From a checkpoint of a small mixture-of-experts model trained on Wikipedia: 64 ReLU neurons an expert.
Below are experts of layer 9 (counted from 0) of a mixture-of-experts language model. Rows are named router (the router's row for the expert), up (a neuron's input weights, with its number) and show model dimensions 160-319. Each number is 50 + 12 x the weight over its row's rms, rounded and kept within 0 to 99.
After each expert's rows: "gets" lists some tokens that make up at least twice as much of what it gets as of all text. This comes from a sample of Wikipedia text that the model never trained on. Tokens count by the router's weight.

# expert 20
router:47 50 47 39 59 39 58 54 44 20 41 47 56 60 44 50 31 47 55 24 53 44 53 58 49 63 63 55 47 45 46 40 43 56 66 44 47 61 52 62 49 61 45 54 34 34 49 61 47 51 32 48 39 60 76 55 25 47 38 58 47 28 58 26 46 65 37 53 62 29 52 46 66 38 29 62 39 44 34 51 41 36 73 59 67 54 66 50 30 45 56 52 43 23 35 49 25 51 55 46 67 56 42 59 49 72 44 75 55 53 55 58 20 45 46 36 36 43 63 51 57 41 60 54 59 26 51 27 54 45 41 53 44 54 46 49 36 28 75 60 55 44 40 34 67 58 41 63 38 18 70 62 34 43 40 50 25 38 43 39
up2:55 50 70 36 41 33 30 60 33 36 48 54 51 49 44 67 64 45 28 66 54 26 71 32 46 59 52 56 58 51 48 57 51 27 22 69 39 50 28 48 53 62 57 75 66 56 56 50 42 61 64 63 37 46 57 58 63 61 48 69 60 56 67 35 52 56 52 54 23 51 40 54 63 43 44 69 52 28 47 52 42 61 55 54 67 48 46 47 44 72 57 64 44 35 51 40 43 51 36 54 49 46 55 55 47 56 39 46 45 40 50 54 69 57 56 52 37 42 45 51 55 44 57 61 52 50 33 75 54 46 39 73 47 47 76 52 66 45 65 53 62 36 76 50 46 44 58 52 59 37 62 33 58 52 50 45 44 47 27 66
up3:59 73 38 29 77 31 54 47 52 34 46 51 48 56 46 60 49 59 68 47 40 56 53 54 46 29 54 38 53 65 26 58 48 42 46 31 38 41 48 52 60 72 52 50 66 50 47 38 46 55 43 41 34 37 48 50 57 43 50 36 71 47 62 39 59 44 44 74 66 84 56 38 46 43 51 30 40 47 32 48 44 41 49 46 43 60 50 52 56 38 49 62 61 62 55 53 46 59 46 38 45 71 21 51 58 53 64 47 45 65 43 82 53 58 46 57 41 58 48 53 62 58 61 68 41 52 28 34 69 39 64 40 28 53 48 61 53 36 50 42 48 44 59 44 43 64 24 60 52 49 63 54 53 37 32 42 53 48 36 55
up4:64 53 34 63 58 56 40 60 45 55 36 65 57 64 36 36 48 36 52 46 62 72 46 50 54 51 53 42 59 59 40 62 52 43 47 37 48 45 44 59 64 43 61 53 63 46 52 66 37 43 73 48 35 50 35 64 45 51 57 46 48 29 42 49 59 27 72 35 50 47 45 62 42 37 37 63 79 46 43 50 67 59 58 77 45 60 73 29 46 57 51 42 41 56 53 56 25 42 56 52 27 62 75 48 63 45 37 57 31 43 72 60 43 67 47 50 65 49 34 13 62 32 54 68 70 30 53 65 58 29 53 38 76 56 56 47 41 45 71 72 44 56 32 42 67 48 72 61 36 48 49 45 59 46 39 64 57 55 41 76
up5:59 60 07 59 51 41 54 49 59 73 40 44 40 34 46 63 60 29 50 57 58 53 50 47 63 69 50 61 56 45 28 42 70 54 68 44 53 44 41 48 39 53 53 49 54 25 54 56 78 65 44 31 44 41 35 47 63 40 63 51 36 46 63 66 44 37 82 41 43 52 51 77 48 43 53 59 37 38 67 70 47 60 35 62 63 35 62 43 47 60 40 50 51 43 39 54 66 49 57 46 41 60 42 57 42 60 50 54 37 51 49 45 43 76 60 47 65 74 72 58 62 39 75 53 33 61 39 52 43 71 44 49 45 69 60 60 81 62 45 42 49 57 49 36 30 57 55 47 53 73 43 58 41 57 28 46 61 50 53 53
gets: "2", "1", "0", "3", "4", "5"

# expert 24
router:70 66 42 47 43 45 63 52 52 34 33 66 27 62 43 54 45 57 50 47 29 56 73 55 42 58 48 44 50 31 49 46 44 62 64 40 64 57 35 58 47 51 37 68 59 81 35 66 63 54 57 54 63 32 45 63 53 74 63 33 37 40 52 50 51 57 42 45 48 53 45 59 38 56 41 54 59 55 53 59 58 50 58 67 43 42 70 70 67 39 50 46 43 51 55 67 60 68 59 34 47 61 61 78 50 31 40 41 66 50 63 71 42 29 55 56 39 52 45 64 59 44 58 31 41 36 57 42 43 63 39 59 72 50 58 45 23 35 62 44 41 66 53 49 47 43 50 34 49 64 50 47 49 45 56 61 28 55 61 60
up1:30 46 40 37 61 52 35 58 65 52 50 48 47 59 61 63 51 25 45 38 32 51 69 51 63 62 37 54 64 57 46 62 49 55 62 58 54 50 43 48 47 51 50 53 41 44 54 49 50 43 23 55 60 36 40 46 45 55 48 43 52 44 40 55 53 44 44 64 74 56 56 65 53 35 51 48 44 38 55 51 50 45 52 35 34 51 58 50 31 69 53 23 35 31 46 64 77 56 50 58 50 52 57 65 75 48 72 68 60 48 59 66 57 52 49 42 30 70 62 42 58 56 51 41 32 30 62 39 64 60 37 21 39 45 47 37 36 46 65 41 79 30 46 61 58 33 58 39 41 57 61 31 47 51 57 53 38 44 34 58
up2:52 32 50 75 40 61 46 33 65 58 44 33 57 57 60 45 62 61 50 38 67 63 60 67 54 59 58 30 48 47 72 50 74 56 59 56 45 55 21 52 56 27 69 45 60 67 48 43 76 39 39 46 55 37 43 61 31 64 71 49 48 37 45 61 41 57 40 61 35 41 54 52 72 56 60 54 68 52 50 58 49 49 45 49 65 61 66 55 54 41 55 64 45 47 55 51 57 54 56 42 52 28 25 59 45 58 51 51 70 55 48 42 54 52 48 51 51 59 59 52 55 41 48 41 34 60 51 72 59 58 53 57 40 61 57 56 42 31 36 53 37 55 43 53 65 34 57 53 53 39 52 53 44 70 55 24 42 39 31 70
up3:52 47 44 38 55 47 71 54 56 65 43 54 65 53 35 50 57 43 53 64 71 52 61 55 32 47 60 67 55 62 44 56 46 52 50 35 60 53 60 50 58 71 61 56 21 46 49 54 73 35 60 25 71 39 60 60 57 51 54 68 45 58 59 59 40 86 24 60 39 56 49 42 45 61 49 46 71 65 45 49 58 35 76 60 37 56 77 60 55 54 54 72 67 35 45 38 55 30 65 43 41 47 59 60 62 27 44 35 52 44 48 45 39 29 55 40 50 40 55 54 43 67 37 36 30 55 23 65 39 52 77 51 42 49 54 68 49 37 48 39 38 50 44 57 65 65 68 40 59 60 48 25 42 54 52 59 48 74 61 34
up4:60 57 65 29 38 74 65 59 40 27 49 70 62 55 46 30 68 61 42 71 31 63 34 46 40 50 74 57 53 43 42 69 51 72 32 59 72 21 42 49 50 47 39 56 51 57 44 38 48 43 56 43 49 50 33 60 48 55 31 37 40 62 46 49 74 64 55 61 52 57 47 46 58 45 65 35 37 32 67 41 53 56 68 61 69 66 61 52 53 54 52 49 33 65 68 63 71 48 55 35 39 52 79 60 55 42 74 45 42 49 58 57 45 48 61 49 37 30 60 43 68 49 50 57 45 52 61 52 77 33 55 32 62 44 68 39 30 58 40 54 63 54 56 53 43 62 35 47 35 53 55 41 36 51 40 40 57 59 51 56
gets: " |\n", "\n", ")\n", ".\n", " |\n\n", "|"

# expert 17
router:49 51 49 75 51 50 57 52 35 55 48 40 52 56 50 85 54 40 42 74 65 43 60 37 44 42 59 30 31 46 44 71 72 42 27 20 65 47 34 49 53 41 43 43 37 62 59 48 43 49 66 54 60 57 48 45 52 52 41 44 61 50 94 42 48 45 67 27 54 44 34 40 49 40 41 54 51 65 38 45 57 39 50 46 60 49 43 58 70 58 63 67 29 50 50 70 62 48 48 61 73 28 46 59 62 60 37 61 42 55 48 35 52 48 45 60 48 47 63 50 62 44 36 52 52 49 66 63 52 45 54 52 40 54 62 64 19 38 27 63 52 49 65 45 42 59 73 55 64 33 32 78 51 60 56 41 73 61 37 56
up2:28 41 54 45 38 35 45 36 56 51 64 63 51 38 64 50 50 65 43 26 70 31 51 30 40 36 42 64 51 64 65 59 39 40 38 49 69 68 41 54 30 63 70 75 46 57 54 38 50 36 41 52 43 50 42 53 51 69 29 50 57 59 44 48 34 47 50 41 36 40 41 47 42 47 52 43 53 49 50 26 38 51 42 43 46 35 48 60 43 79 37 40 46 47 61 47 71 43 61 65 48 30 67 50 55 75 71 45 39 51 42 51 72 51 40 66 42 40 46 23 53 56 45 48 40 44 65 80 35 20 45 34 46 48 62 51 45 42 38 47 52 54 60 32 34 34 55 48 57 45 50 37 75 69 54 68 48 74 49 42
up3:62 39 44 32 50 54 37 54 74 65 28 60 55 50 59 31 56 45 52 50 46 42 68 43 56 52 66 33 74 57 52 36 51 41 35 65 64 58 65 54 50 33 40 65 52 65 53 40 44 41 63 44 26 40 29 55 49 53 47 56 62 51 44 33 67 44 53 52 60 68 46 56 61 45 53 33 44 59 54 51 42 53 55 50 52 41 29 55 45 71 55 35 64 38 57 21 32 51 43 48 36 46 53 52 29 41 45 56 54 61 54 74 50 41 62 63 47 47 47 45 32 49 28 59 61 51 56 70 55 26 41 33 28 54 56 52 64 62 56 62 44 43 51 42 55 28 65 42 42 59 43 47 44 40 17 47 59 30 24 60
up4:63 43 60 47 54 43 50 50 63 76 49 24 54 48 56 53 43 58 35 60 43 37 57 47 18 61 43 54 56 39 38 43 55 64 39 48 36 54 47 33 50 47 50 43 37 57 39 51 41 66 52 35 59 59 59 33 45 41 58 55 54 70 38 43 39 55 40 51 59 39 66 62 51 41 45 35 69 64 63 37 45 57 37 58 57 42 49 57 47 34 60 58 22 26 60 62 64 50 46 49 59 57 65 58 80 54 53 39 71 50 51 38 70 40 44 48 38 39 28 68 43 43 37 41 43 40 52 58 56 69 36 55 31 42 43 46 68 52 36 56 63 56 60 59 36 27 52 36 41 44 63 36 37 49 53 34 48 61 40 48
up5:26 75 45 35 46 53 35 24 59 48 55 79 59 51 42 53 33 61 43 43 53 57 58 55 57 49 35 41 42 36 44 48 68 46 47 64 40 50 29 49 46 60 33 56 39 55 59 26 53 52 27 39 62 48 60 62 42 54 31 63 54 64 68 52 53 66 65 54 37 44 37 56 38 46 49 45 39 49 27 56 40 51 58 43 67 49 46 18 50 53 57 38 37 34 43 30 70 38 54 44 53 32 55 34 41 58 27 50 59 55 43 52 27 58 42 41 54 57 58 53 41 34 38 45 53 52 55 55 58 27 80 37 36 38 50 58 50 51 45 43 38 30 67 33 36 54 63 44 67 70 51 46 37 57 45 31 50 51 38 72
gets: " the", " and", " The", "'s", ",", " or"

# expert 31
router:44 52 41 53 63 60 33 60 43 64 59 41 59 65 55 45 75 54 43 53 66 46 60 54 54 36 40 69 58 63 35 41 57 52 38 46 53 76 43 30 64 59 57 53 58 31 44 48 44 57 41 35 34 39 56 48 38 70 46 50 81 66 56 52 50 39 53 68 68 46 54 55 56 32 66 44 42 54 54 38 43 60 33 27 51 52 31 42 44 62 53 39 74 51 62 51 53 42 43 50 49 43 40 35 57 52 32 43 64 53 44 66 39 47 35 44 58 42 57 55 23 40 68 44 43 46 44 41 53 47 41 32 58 60 56 49 54 66 71 43 55 79 31 42 64 39 30 25 67 46 48 31 66 34 45 58 34 64 64 45
up2:54 74 29 63 48 53 59 44 19 35 41 53 48 61 77 43 56 43 58 57 45 51 70 24 63 49 53 32 46 73 32 44 37 46 69 49 64 43 54 51 63 33 53 43 53 49 43 67 41 40 70 64 41 57 43 57 43 38 41 72 14 48 58 56 69 56 58 58 50 47 70 39 80 29 64 61 26 44 16 62 49 41 38 25 41 31 54 50 47 53 49 72 48 76 46 45 57 55 48 48 50 40 49 34 71 55 65 58 55 52 38 48 56 30 42 64 52 53 35 42 48 39 29 24 70 47 48 75 54 51 42 47 48 75 45 43 58 46 49 66 43 57 35 48 33 43 55 59 52 68 31 29 51 35 65 45 48 55 32 51
up3:42 49 42 49 37 55 34 58 49 69 45 64 48 47 46 49 47 43 60 48 51 56 51 53 39 61 47 47 73 22 70 50 57 50 37 49 54 46 59 32 33 51 44 43 74 40 64 63 41 41 43 53 66 49 53 70 34 67 55 37 51 43 34 37 51 41 45 46 48 79 56 48 39 53 45 55 50 42 76 35 71 35 64 26 38 41 44 45 61 74 31 30 48 59 67 52 40 66 60 43 50 43 72 40 32 61 35 58 46 59 64 56 57 50 48 50 56 68 30 41 50 51 73 45 27 20 53 62 50 64 57 50 52 43 69 36 44 52 50 53 49 76 70 56 64 26 38 26 52 45 40 32 57 34 57 61 33 69 61 58
up4:41 37 66 55 66 55 48 49 37 53 29 60 60 53 53 66 45 77 41 40 47 55 46 52 49 48 64 68 25 64 58 81 64 44 50 68 59 56 48 43 64 63 50 46 52 70 80 53 41 30 54 58 50 68 35 50 38 50 54 36 50 48 41 63 37 54 48 56 26 67 38 48 38 42 74 41 43 30 52 46 50 66 68 51 33 58 61 89 31 33 34 42 57 29 39 49 33 36 62 47 34 57 57 46 67 56 37 41 32 60 53 73 54 51 63 55 56 44 61 56 50 74 56 31 33 62 47 41 58 60 45 54 53 46 55 49 60 44 58 42 43 33 31 62 57 36 52 35 60 71 36 46 42 24 46 59 32 46 54 46
up5:75 69 53 63 55 83 50 48 44 29 32 57 69 51 50 53 47 31 26 42 49 61 50 55 58 46 37 76 55 62 45 54 51 48 47 72 47 54 46 45 43 55 52 47 37 48 66 59 52 31 45 55 38 38 48 46 41 66 43 49 33 33 40 52 62 68 37 78 42 29 39 47 56 44 60 51 44 52 55 40 42 64 46 28 51 49 42 73 37 57 38 43 57 55 43 52 31 46 59 32 59 48 42 68 44 39 58 29 42 36 54 72 60 61 34 66 40 75 68 35 61 40 42 49 67 41 41 37 53 56 07 33 41 39 58 52 38 60 71 37 80 58 63 69 44 35 30 54 39 35 55 50 51 46 55 59 29 59 43 52
gets: " ", "9", "1", "0", "8", "2"

# expert 36
router:47 52 63 20 50 47 60 46 66 41 46 52 50 59 53 49 45 51 30 34 60 42 60 79 66 62 64 56 55 48 60 44 44 51 68 45 40 38 60 43 54 56 42 38 53 52 64 36 36 54 42 47 55 59 47 34 39 43 36 56 57 50 50 57 58 65 37 60 38 52 33 47 36 61 55 64 44 53 58 49 48 53 50 62 63 57 70 42 67 51 52 67 54 36 50 46 54 58 46 48 50 51 33 36 48 43 54 51 58 79 55 35 58 37 45 36 65 42 47 44 56 45 70 65 55 48 31 34 41 44 53 73 60 54 39 84 58 33 45 47 56 59 35 42 48 63 49 47 56 24 58 54 56 36 27 56 55 63 64 25
up1:45 58 31 34 53 68 51 49 48 61 58 58 60 21 42 29 58 57 40 74 50 39 39 74 69 37 38 36 68 54 49 57 72 27 42 38 49 52 72 52 40 39 39 69 52 30 32 50 46 53 36 52 68 60 53 26 61 56 15 56 60 39 50 38 44 34 54 53 54 51 69 49 69 47 52 44 58 55 45 53 44 57 43 49 42 61 50 39 61 56 63 53 56 50 52 41 47 65 50 59 80 58 47 39 49 60 78 38 54 40 41 32 56 46 58 70 45 34 48 48 65 56 39 42 44 26 56 15 72 69 42 42 59 48 51 30 48 63 48 56 39 46 58 32 39 48 48 58 42 46 60 68 33 25 71 50 62 59 31 36
up2:47 59 72 62 30 43 47 63 47 62 40 46 46 54 44 71 60 50 51 54 57 55 37 59 54 42 52 61 56 54 80 50 56 44 43 35 62 41 71 34 68 50 30 32 58 54 42 42 53 37 54 63 49 69 57 44 30 62 55 41 60 60 37 49 34 59 35 54 80 48 31 42 58 61 48 62 66 63 31 35 63 25 70 44 37 49 59 58 56 62 44 41 62 46 19 52 53 36 54 54 42 60 51 22 46 41 49 56 54 51 54 59 43 66 69 54 49 60 60 36 55 76 70 66 36 39 77 61 64 44 31 43 52 57 64 49 21 42 45 50 52 69 38 57 50 46 68 55 35 61 56 43 57 44 43 36 51 49 55 27
up3:43 36 19 32 42 36 65 53 67 51 48 51 25 62 40 39 51 63 67 30 47 50 35 58 56 64 53 40 46 47 72 45 38 40 53 36 58 51 40 48 52 61 63 65 49 36 68 42 57 40 37 66 50 54 44 57 41 68 57 75 39 36 39 38 74 50 52 46 55 52 48 35 46 50 36 24 27 38 67 36 50 44 42 36 62 54 55 59 52 55 53 64 44 46 42 37 53 29 38 48 54 40 52 36 62 51 38 46 56 47 34 62 70 53 66 78 48 66 40 47 35 51 64 29 49 43 50 47 78 46 54 44 39 44 55 65 74 52 35 65 41 76 49 64 64 63 69 39 37 33 62 43 47 58 49 48 64 43 49 39
up4:49 28 52 35 42 31 53 37 69 57 42 40 36 59 59 49 50 51 60 54 64 27 59 38 49 32 63 67 59 63 58 32 57 44 36 68 50 59 47 42 41 53 62 57 40 39 43 43 50 81 41 45 45 31 64 61 62 39 58 46 40 63 53 59 65 38 20 42 48 61 45 68 55 40 52 40 42 51 46 56 68 41 46 44 42 45 34 43 31 60 44 54 35 63 74 65 54 55 61 64 54 62 62 46 63 46 30 44 51 47 30 55 61 53 71 80 49 43 37 61 47 60 68 41 56 71 25 42 47 53 48 55 47 61 50 56 46 55 53 53 68 42 59 22 53 48 44 68 49 57 41 39 47 55 72 59 33 48 63 26
gets: "3", "4", "6", "8", "7", "5"

# expert 33
router:43 65 76 29 41 43 48 49 44 66 67 41 41 42 45 54 56 50 32 40 59 41 50 36 62 71 57 46 40 53 32 64 62 68 62 27 43 38 59 58 58 42 75 40 58 54 46 60 57 20 49 48 38 41 48 55 53 21 40 47 54 58 56 72 58 34 46 41 54 47 55 27 38 27 57 62 66 34 55 25 53 59 56 48 61 71 53 39 38 61 48 55 44 50 48 66 48 52 50 49 48 44 32 53 71 55 56 48 42 40 80 40 54 46 60 53 41 74 48 53 45 39 39 53 53 51 30 54 61 40 57 42 50 23 53 72 61 68 23 32 40 59 51 67 43 38 38 47 54 42 36 64 70 55 72 57 53 66 55 50
up2:60 63 41 37 44 56 51 73 34 36 30 52 36 61 58 56 34 55 50 39 74 34 49 55 67 57 55 54 49 18 52 42 40 33 37 44 38 44 65 41 30 70 48 55 42 63 70 51 49 55 61 56 39 51 50 56 47 60 35 55 45 43 36 54 50 68 36 36 29 34 66 39 18 51 45 53 73 68 40 34 37 40 65 56 36 50 39 52 37 64 37 46 25 51 52 62 66 50 59 48 64 39 63 49 45 57 69 62 42 39 50 65 48 60 32 54 68 45 49 54 61 62 49 61 45 29 40 47 47 44 65 55 52 43 69 40 41 41 37 38 42 48 29 70 63 63 25 49 61 54 67 33 62 49 55 48 39 40 37 55
up3:45 35 58 59 54 52 52 68 36 59 86 57 57 49 39 58 53 53 62 46 55 66 31 24 61 36 33 48 50 43 32 46 59 28 59 64 32 49 58 37 37 54 53 47 81 36 46 69 42 30 54 55 40 29 57 41 73 29 54 60 56 59 52 57 71 45 59 39 35 50 49 54 77 58 61 52 65 57 57 27 66 36 45 40 63 49 62 31 48 53 43 42 54 63 40 33 36 47 45 35 46 60 26 49 29 33 48 42 44 53 52 48 44 48 41 34 41 57 51 47 60 50 45 55 47 46 40 48 49 67 44 42 49 55 68 65 58 62 61 56 63 49 62 50 48 36 37 35 37 57 51 50 57 46 41 49 46 53 57 53
up4:43 40 73 75 64 43 61 47 49 59 69 50 51 59 64 44 26 65 69 52 20 61 65 48 43 64 65 63 32 49 32 37 58 60 53 34 53 52 65 54 52 46 48 46 40 36 49 51 28 55 43 67 37 34 61 49 23 62 56 54 56 61 44 55 46 34 45 50 65 42 59 47 49 32 66 59 39 61 43 58 30 56 49 62 53 39 55 46 48 66 62 42 55 67 32 63 57 38 47 27 38 47 49 55 54 62 56 68 46 57 71 53 33 35 46 57 34 65 41 46 65 57 74 46 75 16 40 37 47 29 68 51 51 54 48 55 56 66 58 31 61 48 37 55 54 47 62 26 29 33 32 58 28 52 46 65 55 42 72 25
up5:40 42 76 40 60 61 41 64 61 50 52 50 39 33 60 49 48 42 39 28 58 77 40 30 53 53 56 45 43 32 55 45 40 48 36 62 37 45 74 50 65 29 58 64 79 63 59 39 48 52 84 37 63 45 55 72 64 45 45 70 66 56 53 64 63 58 44 56 48 40 42 64 54 53 49 27 48 41 77 44 58 41 40 46 45 55 58 61 63 57 56 53 50 86 35 33 38 44 59 60 41 56 68 54 54 57 37 56 41 32 39 47 38 43 47 58 54 31 48 54 63 64 41 36 58 45 16 63 66 32 52 57 57 42 45 39 59 31 56 64 47 68 60 41 42 58 31 31 64 29 66 72 44 33 56 47 49 58 65 28
gets: " a", ")", "\"", " It", " is", " an"

# expert 5
router:30 41 37 56 43 62 60 56 55 65 30 61 65 76 34 42 34 67 44 48 41 51 35 28 53 48 56 28 61 41 56 38 53 69 54 22 53 40 62 53 67 41 18 54 54 58 60 37 68 49 43 32 68 46 40 55 35 56 32 38 53 63 54 34 43 55 48 57 58 56 47 52 41 69 44 34 57 56 55 61 54 57 29 52 59 49 48 60 64 56 61 25 66 46 45 38 40 57 65 46 68 59 33 36 50 52 63 56 42 69 40 52 44 44 32 45 45 63 55 28 52 60 53 42 39 70 44 48 59 47 40 43 61 54 64 53 64 70 39 64 59 56 46 75 45 72 85 54 86 37 58 66 60 43 36 53 53 46 39 35
up1:70 36 77 60 35 53 57 57 33 45 49 35 61 64 38 49 19 50 31 28 61 45 58 46 39 40 33 44 37 40 30 61 58 50 71 33 53 57 51 55 54 59 42 56 36 56 64 66 65 23 71 57 59 54 55 40 43 45 29 49 44 52 33 63 72 70 58 58 55 44 44 39 56 54 47 45 64 38 74 45 67 52 55 71 57 46 71 53 54 39 57 59 49 48 47 53 38 39 31 66 49 45 69 54 37 56 47 58 72 39 36 66 46 71 47 63 55 47 57 46 47 76 62 58 69 42 50 48 64 44 49 39 61 55 52 52 42 75 66 77 50 66 56 42 51 33 36 43 35 52 52 60 66 55 32 41 47 69 57 48
up2:67 74 47 49 59 55 34 40 47 67 49 32 59 47 72 56 45 25 38 65 34 38 49 41 41 62 42 51 45 63 35 49 52 51 63 41 55 45 41 58 37 53 58 52 47 43 41 39 66 59 33 62 57 31 60 35 48 45 25 35 46 57 41 53 55 33 40 67 60 55 29 58 59 36 46 50 49 68 62 40 43 61 53 76 82 62 43 41 65 49 56 42 46 50 35 47 55 62 45 55 38 45 28 55 37 46 58 40 54 56 49 61 63 58 43 40 53 69 27 68 47 45 29 60 40 56 37 40 35 24 61 37 42 47 53 62 72 45 51 38 51 35 60 46 49 55 51 40 64 52 63 48 44 38 44 59 39 53 52 56
up3:55 49 48 26 50 66 46 46 33 60 43 41 41 58 43 58 40 35 46 53 33 43 61 29 59 58 28 64 48 34 52 53 71 37 31 25 75 38 57 57 56 44 51 56 54 53 66 56 69 38 50 53 39 61 79 55 47 53 57 25 67 48 37 57 53 52 43 41 33 50 58 46 43 65 24 49 45 41 42 42 46 51 58 72 42 57 47 56 42 69 17 50 41 42 61 44 41 34 68 48 19 45 53 70 46 48 42 53 44 45 31 42 52 57 54 57 48 53 56 56 50 60 53 42 61 42 26 46 54 36 42 63 64 36 50 57 51 31 64 72 72 45 74 49 49 75 51 40 70 50 67 51 45 49 50 35 58 58 33 33
up4:70 50 49 33 63 46 49 47 57 47 40 32 49 59 41 43 46 53 45 64 42 44 24 48 62 51 48 47 47 61 65 32 62 49 61 41 46 39 59 48 52 45 56 60 46 48 44 39 41 57 62 46 47 79 45 60 55 64 43 58 61 32 39 60 20 73 59 62 49 42 46 46 37 50 57 38 59 33 41 51 54 40 62 67 38 50 39 42 35 39 41 41 68 47 62 74 63 59 48 51 46 45 51 69 51 48 45 57 58 38 44 64 59 58 33 39 40 43 29 56 58 52 36 60 65 39 40 63 57 67 33 56 51 41 54 36 37 69 59 61 70 55 33 59 69 47 40 28 50 48 50 70 59 54 49 34 52 68 55 63
gets: "6", "5", "4", "8", "7", "3"

# expert 32
router:53 53 58 36 58 64 52 39 41 51 48 56 41 61 46 68 51 48 53 39 57 68 34 59 47 45 41 37 66 50 51 23 63 58 26 45 62 60 43 51 50 38 52 54 29 48 45 52 68 47 35 72 62 56 42 40 70 54 70 37 46 45 26 58 43 58 47 54 42 69 48 47 41 64 79 52 33 36 61 51 73 34 48 54 48 26 57 70 51 36 69 41 37 40 47 37 75 55 57 54 36 60 56 44 64 38 67 58 66 42 37 57 59 24 61 57 58 35 40 61 43 61 39 51 45 53 30 23 44 29 54 51 51 54 63 49 49 59 49 48 50 62 28 46 70 52 48 51 36 53 60 59 51 79 48 46 68 55 51 54
up0:43 36 39 39 60 45 72 62 78 77 49 48 37 48 67 63 37 62 51 45 37 50 51 62 57 60 23 42 44 65 49 40 34 30 49 45 50 41 45 50 52 63 38 60 35 80 36 57 29 37 47 38 51 31 42 46 42 45 60 42 27 46 60 38 73 52 49 55 54 59 61 41 52 63 40 56 63 44 30 59 60 57 45 66 44 40 66 37 37 54 62 41 45 52 36 76 42 71 65 39 43 43 64 52 69 46 41 45 54 53 43 65 61 57 43 47 25 46 61 61 58 49 72 64 65 46 38 44 44 36 66 55 27 39 64 52 31 66 51 44 43 78 52 55 61 61 52 62 53 44 51 41 47 38 62 30 53 44 57 31
up1:58 68 51 44 64 63 43 39 27 45 37 59 35 62 57 41 55 60 36 71 41 74 57 57 52 56 42 63 49 51 66 19 53 46 58 44 60 58 41 51 54 53 54 52 34 72 22 45 39 67 42 31 45 70 50 52 55 44 33 49 53 28 58 68 68 41 45 37 65 47 50 34 50 78 38 44 44 34 50 42 71 53 42 50 54 44 47 62 54 45 51 69 58 38 40 61 37 73 50 56 47 46 32 59 50 55 66 43 41 26 48 36 35 39 36 43 54 69 59 53 59 61 38 54 33 54 26 63 84 52 39 53 59 42 62 55 46 63 70 37 61 44 65 47 32 42 40 52 41 44 63 55 79 51 57 47 20 65 40 39
up2:41 72 82 55 38 68 46 24 35 55 76 39 36 27 69 44 45 56 30 66 35 54 85 51 48 58 38 54 49 51 65 54 66 51 60 64 27 50 35 61 48 42 50 52 35 52 55 44 48 43 42 64 44 44 44 43 60 34 45 46 56 56 47 44 22 67 41 67 57 62 61 53 35 47 50 63 39 65 49 47 27 56 59 48 46 38 37 56 39 22 45 58 23 49 63 64 41 36 50 45 61 37 57 26 55 62 70 43 49 43 59 45 66 52 77 56 47 53 38 50 56 34 27 43 55 79 75 37 64 37 39 59 73 82 55 60 60 44 23 50 51 41 36 51 56 48 56 62 38 27 57 46 48 30 47 34 35 48 71 34
up3:48 52 62 38 51 53 54 47 62 51 57 36 56 48 37 42 58 53 34 34 33 47 51 51 44 58 53 53 53 31 24 36 52 71 51 69 39 63 56 40 47 47 56 28 66 48 40 70 55 63 32 45 47 53 46 48 61 48 60 49 56 46 41 42 43 53 43 53 70 72 63 41 63 69 23 61 61 49 29 34 49 59 57 52 54 55 39 60 39 48 48 57 42 54 57 49 47 44 77 81 27 40 62 68 67 51 06 49 37 66 55 71 58 53 48 44 44 33 60 76 56 66 52 56 57 49 51 57 57 52 59 47 52 51 52 51 52 65 53 70 31 19 53 47 45 56 47 38 55 44 41 56 58 74 76 42 40 34 28 34
gets: "\n", "-", " re", ")\n", "==", "\n\n"